{
  "normalize_top_k": true,
  "groups_per_token": 2,
  "vocab_size": 2048,
  "tie_word_embeddings": false,
  "optimizer": "adamw",
  "dataset": "wikipedia_en"
}
Below are experts of layer 3 (counted from 0) of a mixture-of-experts language model. Rows are named router (the router's row for the expert), gate (a neuron's input weights, with its number), up (a neuron's input weights, with its number) and show model dimensions 192-255. Each number is 128 + 32 x the weight over its row's rms, rounded and kept within 0 to 255.
Before each expert's rows: a language model's description of what the expert responds to. This comes from a sample of Wikipedia text that the model never trained on.

# expert 35
It responds to: Number pieces in data. Digit tokens inside times, dates, coordinates, scores and codes, such as 9:00, 2007-10-25, 3:11, 58.574.
router [141  92 152 153 123 116 111 175 135 121  52 164 117 105 151 111 146 130 117 119 145  74 152 152 166 161 104  34 131  92 168  76 162 154 143 133  49 129 118 184  82 143 187 121 187 158 122 132 150  96 130 117 141 123  83 151 117 157 149 174 155 179 111  87]
gate0 [161 103 113  80 111 106  99 152  89  83  29 150  92 126  94 129 121 132 145 159 126 153 181  86 165 178 123  86 153 137 175  81 128 157 103 126 103  95 156 167  80 172 165 133 131 158 103 138 182 142 118 162 108 117 130  96 133 146 126 128 142 124  74 116]
up0 [ 54 135  89 132 162 132  99  99 163 150 141 142 108 163  89 159 163  84 169 141 135 161 125 179  96 121  90 164 100 143 103 158 114 108 148 147 178 146 127 108 177 138 112 168 135 123 135 120 123 190  65 177 164  50 134 118  98  96 111 125 122 115 135 147]
gate1 [136 197 148 217 133  97 103  97 155 106  92 165 128  94  69  43 125 123 121  99 128 102 144 163 193 143 159  97 137 137 113 115 146 116  89 101  75 106 145 108 170 124 117  83 144 118  75 132 177  97  99  57 119 162 115 104  86 181 163 188 152 110 166  67]
up1 [120 148 136 108 186 139 112 104 124 101 188  84 178 130 152 162 133 151 180 187  98 144 137 157 119 117  89 187  99 165 156 104 118 149 124 156 188 135  78 137  76  64  57 143 104 118 138  66 102 116 131 181 110  88 118 132 128  75 105  97 121 159 107 187]
gate2 [111 185  95 106 149 158 140 131 105 137 149 174 113 137 112 148 119 156 163 149 123 135 153 146 125  94 119 106  85 111 135  95 116 147 197 187 112  96 141 195 144 132  90 112 128 117  94 172 176 153 130 132 233 122 129  91  82 101 125 129 133 198 124 150]
up2 [111  35 150 105 165 125 108 124 108 170 147 152 161 122 132 180 129  91  96 141 155 121  93 117 110 114  99 131 144 146 135  99  98 138 134  93 127  86 177 141 132 188 151 176 130 151 165 162 173  98 138 176 186 134  75 110 164  98 123 114 186 174 159 126]
gate3 [ 92  95 121 103 147 166 101  90 118 131 113 159  87 121 140 135 163  96 107 144 127  81  95 184 146 172 144 129 116 103 115  80 121 113 131 146  59 131 127 122 140  93  73  94 112 118 125  99 111 175 166 109 154  86  90 184 135 111 119 103 131 173 128 107]
up3 [ 87 134  85 117 218 117 116 125 120 178 138 130 112 140 112 136 174 125 135 107 150  58 141 177  89 113  90 166 122 130  89 163 110 139 143 174  93 100 142 106 146 118 106 159 111 108 116 157 125  49 185 106 145  95 181 136 122  87  99  64 125 149 180 152]
gate4 [165 117 112 141 186 136 117 116 133 112 135 128 168 131 118 188 207 112 172 116  98 111 155 120 154 100 147 103  65 157 188 114 103 211  99 102 163 139 119  91 145  61 116  58 134 155  43 160  88 113 138  61 203 143  96 113 114 135 142 180 157 142 131 134]
up4 [198  80 118 106  66 173  85 144 124 101  99  97  74 176  60 168 161 167 164  85 137 125 184 101 160  52 157 124 100 162 138 115 117 156 170 127 155 151 163 158 101 178 172 107 160 131  86 143 118 167 145 134 134  94  81 130 170 112 159 116 138 169 158 102]
gate5 [136  88 133 112  86 178 130 156 185 114  70  78 133 131  85 107  87 106 129 183  80 109 115 132 117 153 145 126 121 108 158  90 152 128 118  83 157 139 170 123 106 147 177 158  94 141 120 124 115 115  50 125 115 123 118 125 147 109 100 131 120 153 126 124]
up5 [132 130 101 141 145 136  92  79  93 160 146 120  72 183 119  85  99 144 195 108 123 134 100 126 167 205 102 103 160 106 109 120 166 127 121 110  95 137  98 150 150 135 129 129 102 174 125 116 121 162 172 157 106  46 134  88  88  89 143  89 117 144 136 121]
gate6 [118 143 105 120 147  93 142 156 106 120 140  84 175  85 165 164 127  87 175 131  85  83 152 126  81 132 106  93  87 171 182 118 115 116 125 125  82 159  87 150 153 131 144  52 115  98 105 102 153 115 160 147 161  83 174 156  40  95 103 166 107 149  27 104]
up6 [126 106  97 120 128 147 106 104  72 109 166 128 109 193 120 150 162 197 133 128 116 157 121  95 118  96 172 148 160  66 143 158 137 160 144 175 133  97 179 115 119 149  76 191  89  95 184 119 125 224 121 188  63  87 124 127 164 102 147  49 114 155 177 126]
gate7 [147 146 110 158  94 150 125 149 139 173 149 166 129 144 123 126  97  81 130  79 171 152 114 140  86 170 168 137 106 163 100 179 179 153 129 152 144 131 132 157 181 136 151 140 110 158  98 120 128 103 136 103 100 155 146  73 158 175 100 179 134  96  23 147]
up7 [149 162 120 149  89  86  91  88 164 132 129 104 176 124 157  89 117 129  74 136 113  67 165 135 123  91 162 161 137  63 166 132 120  64 102  70  81 141 149 150 141 152 138  96 107  82 147  89 171 146 151 165 168 153 114 220 148  89  86 113 104 135 152 101]
gate8 [125 164 111 103 101 138 117 135  62  83  56 110  68  88  92 161 135 155 158 170 120 139 108  84  89 181 108 142  95 136  77 143 135 197 141 126  76 109 110  91 151  93 135 122 130 135 121 165 157 151 143 150 131 165 127 132 132 152 128 136  55 152 137 111]
up8 [143  96 111 104 128 110 152 187 190 103 145 108  65  99 166 121 127  96 117 139 128 134 129 170 160 183 176 102 128 116 173 103 113 103 118 154  82 176 184 171  78 132 116 101 108 176 208 113  55 160 115 103 140 144 102 162 108  70 100 170 146 139 180 122]
gate9 [121 146 127 138 146 123 151 135 112  45 116 111 106 123 100  99  66 183 110 122 122 152 147  98 158 116 133 107 113 136 147 136 125 156 168 106 139 139 152 172 166 151 120 114 136 189 187 168 140 200  73 156 119 163 123 115 131 179 136 132 111 142 135  82]
up9 [152 152 156  88  69 126 100 114  84 112  73  56 185 125 121 156 141 125 134 144 129 127  77 121 121 148 162 134 110 163 214 127  88  95 118 165  78  95  94 145 105 147 161 167 119 180 104 179 136 198 167 165 108 125 106 135 114 174 139 138 164 146 117 185]
gate10 [102 159 100 166  92 114 127  66  64 115 137 131  87 192 114  96 139 157 211 186 139 146 163 158 163 175 144 165  94  76 105 143 120 151 140 137 139  70 116 157  95  84 155 135 116 130  90 128 175 132  76  80 148 103  78  72  76  92  93 141 108 148 110 140]
up10 [138 103 147  88 170 161  77 127 151 109 118 117 172 145  92 170 127 114 118 130 105 142  82 115 110  72 139 110  77 205 181 150 120 158  93 127 177 162 187 122 157 132  86 129 133 121  88 135 186 142 122 178 114  96 128  97  92 146 133  93 106 140 145 105]
gate11 [ 44 134  84 128 198 147 120 130 180 132 114  84 140  76 164 123 141 134 141 102 127 116 110 140 151 122  97  65  85 164  89 131 147 140  91 114 145 147  86 177 125  92 134  74 159 144  76 127  83 122 146 166 117 128 144 144 131 155 130 110 124 139 135 117]
up11 [100 163 118  90 108 156 129 182 158 150 121 100 143 129  52 140 126 126 114  94 163 120 107  70 115  66 104  50 134 116 118 135 150 152 144 115  86 133 154 210  89 138 183 112 178 111 103 148  99 148 128 219 110 165 115 162 116 152 142 121 155 148 175 115]
gate12 [ 88 138  99 142 178 102 104 102 100 110 116 134 169  57 161 132 167 160 169 112 133  90 122 179 133 156 128 191  75 162 107 204  96 150 130 144 151 152  98  97 197  28 110 143 120 118  60 149 130 134 188 142 120 128 156 126  98 112 158 140 103 155 125 146]
up12 [100 121 131 146  50 135 149 137  86 149 110  67  98 161 103 128 167 151 155 113 124 133 109  87  94  80 102 173 158 114 121 166 126 144 114 139 182  82 204 174 116 100 182 142 111  80 125  93 155 126 112 168  74 169 104 137 137 106 143  94  90 111 100 145]
gate13 [166  95 115 183 100 118 100 100 150 102  95 128 132  53 116 116  86 117 116 110 131  96 121 188 180 130 122 180  82 150 105 144  64 119 115 149  99 121  70 133 123 110 128 137 166 141 125 129 118 154 182 126 121 142 198 126 101 127 125 160  90 160 117  97]
up13 [ 78  83 133 159 114 107 127  84 137 157  86 143 181 135 140 145 108 142 121 119 128  83 141  95  56 131  97 130 166  94 194 120 138 101 121  64 119 119 183 178 152 162 128 108 170  90 163 115 148 133 127 171 161  89  83 110 151  97 100 116 106 130 100 146]
gate14 [ 83 153  91 114  88 147 122 150 159 117 155  87 119  59 164  97 121  88  88  74 110 147  91 138  94 137 130 109 117 127  90  86  88 141 130 168  67 106  78 126 153  81 138 190  91 134  81 100 107 140 115 123  89 153 124 163 106 180 112 146 114 139 161 153]
up14 [153 126 148 118 103 105 154 138 134 146  77 119 167 171  65 131 108 158 112 162 153 114 150 139 166 163 121 153 126 125 104 132 179 145 196  99 213 113 177  61 124 120 121 125 113  94 141 158 125  85  79 117 167 138 140 147 116 137 105 116 158  91 115  98]
gate15 [158 156 172 176  45  75 140 150 156  90 115  66 149 113 165 138  94 129 149 147  99 113 102 121 114 211 122 149 117 133 152 134 114 188 111 143  92 111 142 128  68 100 128 175  83 162  76 102 170 150  65 129 151 196  96 135 151 132 107 161 108 143 131 118]
up15 [133 156 185 162 139  77 110 136  99 116 117 145 151 119 163 149  86 121 101  83 119  86  84  82  73  84 150 140 149 180 119 116 108 184  82 107 169 138 179  80 102 142 139 129 112 122 128 109 160  93 101 138  86 118  73 118 166 191 164 154 139 121 142 153]
gate16 [ 67  67 142  95 160 169  70 115 158  88 125 103  65  69 188 116 118 139 184 119  73 153  90 123 137  89 111 112  85 211  82 137 111 175  74 103 130 146 136 143 137 110 150 112 121  99 149 139 123 180 149 141 101 144 140 152  76 150 153  91  77 121 114 115]
up16 [ 93 111  78 183 117 130 142 140 168  66 111 114  95  88 127  72  91 143 136 104 130 128 103 181 158  79  90 143 122 116  39 133 135 110 134  87 153 129 136  68  71 130 177 158 126 129  92 142  94  21 164  83 140 112 151 167 143 170 163 140 139 138 123 134]
gate17 [127 103 102 120 129 123 124  91  76  91 121 137  62  99 130 125 125 180 158 167 114 130 137 184 111 152 150 146 116 175 129 101 124 115 125 175  82  79 147 140 138 163 130  84 118 136 105  95  95 136  95 110 136 120 181 181 136 113 138 100 140 125 148 107]
up17 [155 159 122 193 123 162  97 110 148 147 121 102 145 164 128 101 106 144  40 103 162 123 150 139 118 107 140 134  97 196 137 124 122  84 103  81 131 102  98 190 174 135 134  71  67 123  71 112 121  31 100 129 115  55 150 140 151 166 139 155 149  80 132 118]
gate18 [ 99  74 161  82 162 154 116 121  94 106 127 137  78 141  74 196 155  98 166 132 122  93 151  63 180 109 105 118 113 112 195 135 105 165 140 133 152 119 102 153 122 126 171 158 130 127  81 134 121 167  99 143 166  93 163 149  64 100 131 110 112 165 146  95]
up18 [ 93 106 127 140 154 135 163 130 130 120  89 119  80  62  82 166 113 146 105 102 162  84  97  81 161 122 158  62 149 113 135 104 171 143 195 127 167 158 119 129 142 179 181 116 124 104 114 133  98 154 107  70 120 140 156 119  64 162 168 143 115 120 121 135]
gate19 [135 151 101  86 163 140 148 125 183 106 132 107 108 133 127 164  86 180  78 111 151 149 150 109 112 209  82 170 143  68 165 149 200 158 158 145 105 125 120 146 148 165 131 142 207  92 149 107 125 144  94 128 133  73  68  92  98 106 158 152 139 131  86 132]
up19 [106 144  95  88 210 175 162 116 143 151 137 120  64 118 110 183 106 158  71 117 158 160 111 118 148 165  92 126  98 145 103 148 160 115 127 114 183 160 145 178 161 113 120 109 180 145 152 170  95 110  99 125  95 109  59 130 109 152 170 163 127 104  92 154]
gate20 [115 138 126 124 119 141 155 166 113 132 133 168  62 125 189  70  94 134 115 111 114 142 135 136 156 121 154 113 169  95 117 177 113 112 146 213  85 139 149  94 102 102 147 111 145  98  89 128 134 124 145 100 153 152 111 185 142 111 118 156 140 169 104  69]
up20 [104 125 133  98 126 159 159 184 141 124 146  88  83 125 121 136 129 217 136 154 147 197 172  69 106  82 132 115 143 106 150  87 138 151 130 133 186  91 121 100 129 136 122 140 144 136 165 167  84 129 108  76 184 120 130  81 106 170 150 131 115 102 124 159]
gate21 [103 105 117 114 121 135 153 118 146 103 117 120 147 125 145 132 134 161 136  95 130 143  97 172  47 181 121 132 152 161 112  72 154 162 191 120 102 127 132 155 108  52 127  95 118 115 132 138  54  62 104 148 129 198 132 132 133 113  91 114 115 169  94 140]
up21 [ 53  87  68 113  68 126 152 107 100 146 155 134 129 131 100 126 147 136 155 145 138  98 105 182  88 196 143 125 116 120  74  98 116  96 163 116 107 103 127 138  99 133 154 155 158 149 179 169 110 140 112  96 200 181 157 116 120  66 103 114 132 155 142 163]
gate22 [ 54 127  90  84 130 172 151 130 103 115 142 126 150 105 135 137 158 136 101 175 120  61  96 157 124 169 173 177  72 120 114 196 162 134  64 121 119 123 113  92  66 111 142 134  73 137 150 122 156  76 138  59 144  88 110 162  90 135 118  87  97 133 113 168]
up22 [162  96 124  83 163 142 114 142 128 110 165 113  63 179  94 112 124 139 111 113 159 133  94 106 112  68  97 139 129  82 182  65 148 146 117 109 119 188 123  73 154 154 129 145 138  61 126 107 122 128 108 180 125  71 112 117 143 179 138 127 133 167 150 113]
gate23 [135  93 138 116 212 104 124 139 210 142 139  96 107  92  93  83 116 153 169 133  97 133 158 138 107 138 153 170 110  90 144 148 106 134 138 104 142 105 136  89 193  85  63 135 122 125 164  91 111  91 165  72 116 138 134  77 136 211 114  46 103 104 140  94]
up23 [190 134 201  73  65 133 134 108 161 158  94 135  94  86 151 100 145 113 128 154  96 121 137 119  85 110  90 118 137 111 158 141 109 167 183 110 126  87  97 163 125 122 161 139 150  99 168 170  88 159 150 111 118 228 128  99 122  82 115 122 121 125 146 142]
gate24 [152  72 103 167 165  77 140  83  88 171 128 209 179 110 183 107 140 159  54 119 152 116 163  99 153 130 140 122 113 122 154  83  72  98 143 136 119 134 125  83  89 121 112 153 143 153 151 154 120 129 167  45 123 125 109 104 127 143 152 165 137 102 142 120]
up24 [137 152 158 168 148 144 142 110 114  93 139 129 179  57 172 191 150 121 125 137 140 104 106 155 152 160 100 139  57 156 137 140  87 122 183  57 173 139 116  69 139 141  94  64 157 112 143  95 162 122 115 113 159  94 154  81 102 176 119 116 103  68 110 105]
gate25 [103 149 113 188 186 104 161 101 100 125  86 127 150  78 180 115 130 119 117 158 102  91 132 226 123 125 123 137 127  81 110 133 129 100 137 100 134 179 129  87 157 117 101 156 145 151 171 136 113 102 107  93  99 172 116 188  93 115 145 206 167 132  88 106]
up25 [100 126 129 110 115 104 120 122 110 141  79 182 138  72 152 128 141 110 131 139 160 108 127 147 171 152 123  99 123  98 146  90 148  90 169 142 103 143 120 177 100 122 135 124 207 109 167 182 122 200 102 134 155 152 142 145 140  95 182 165 130 134 103 147]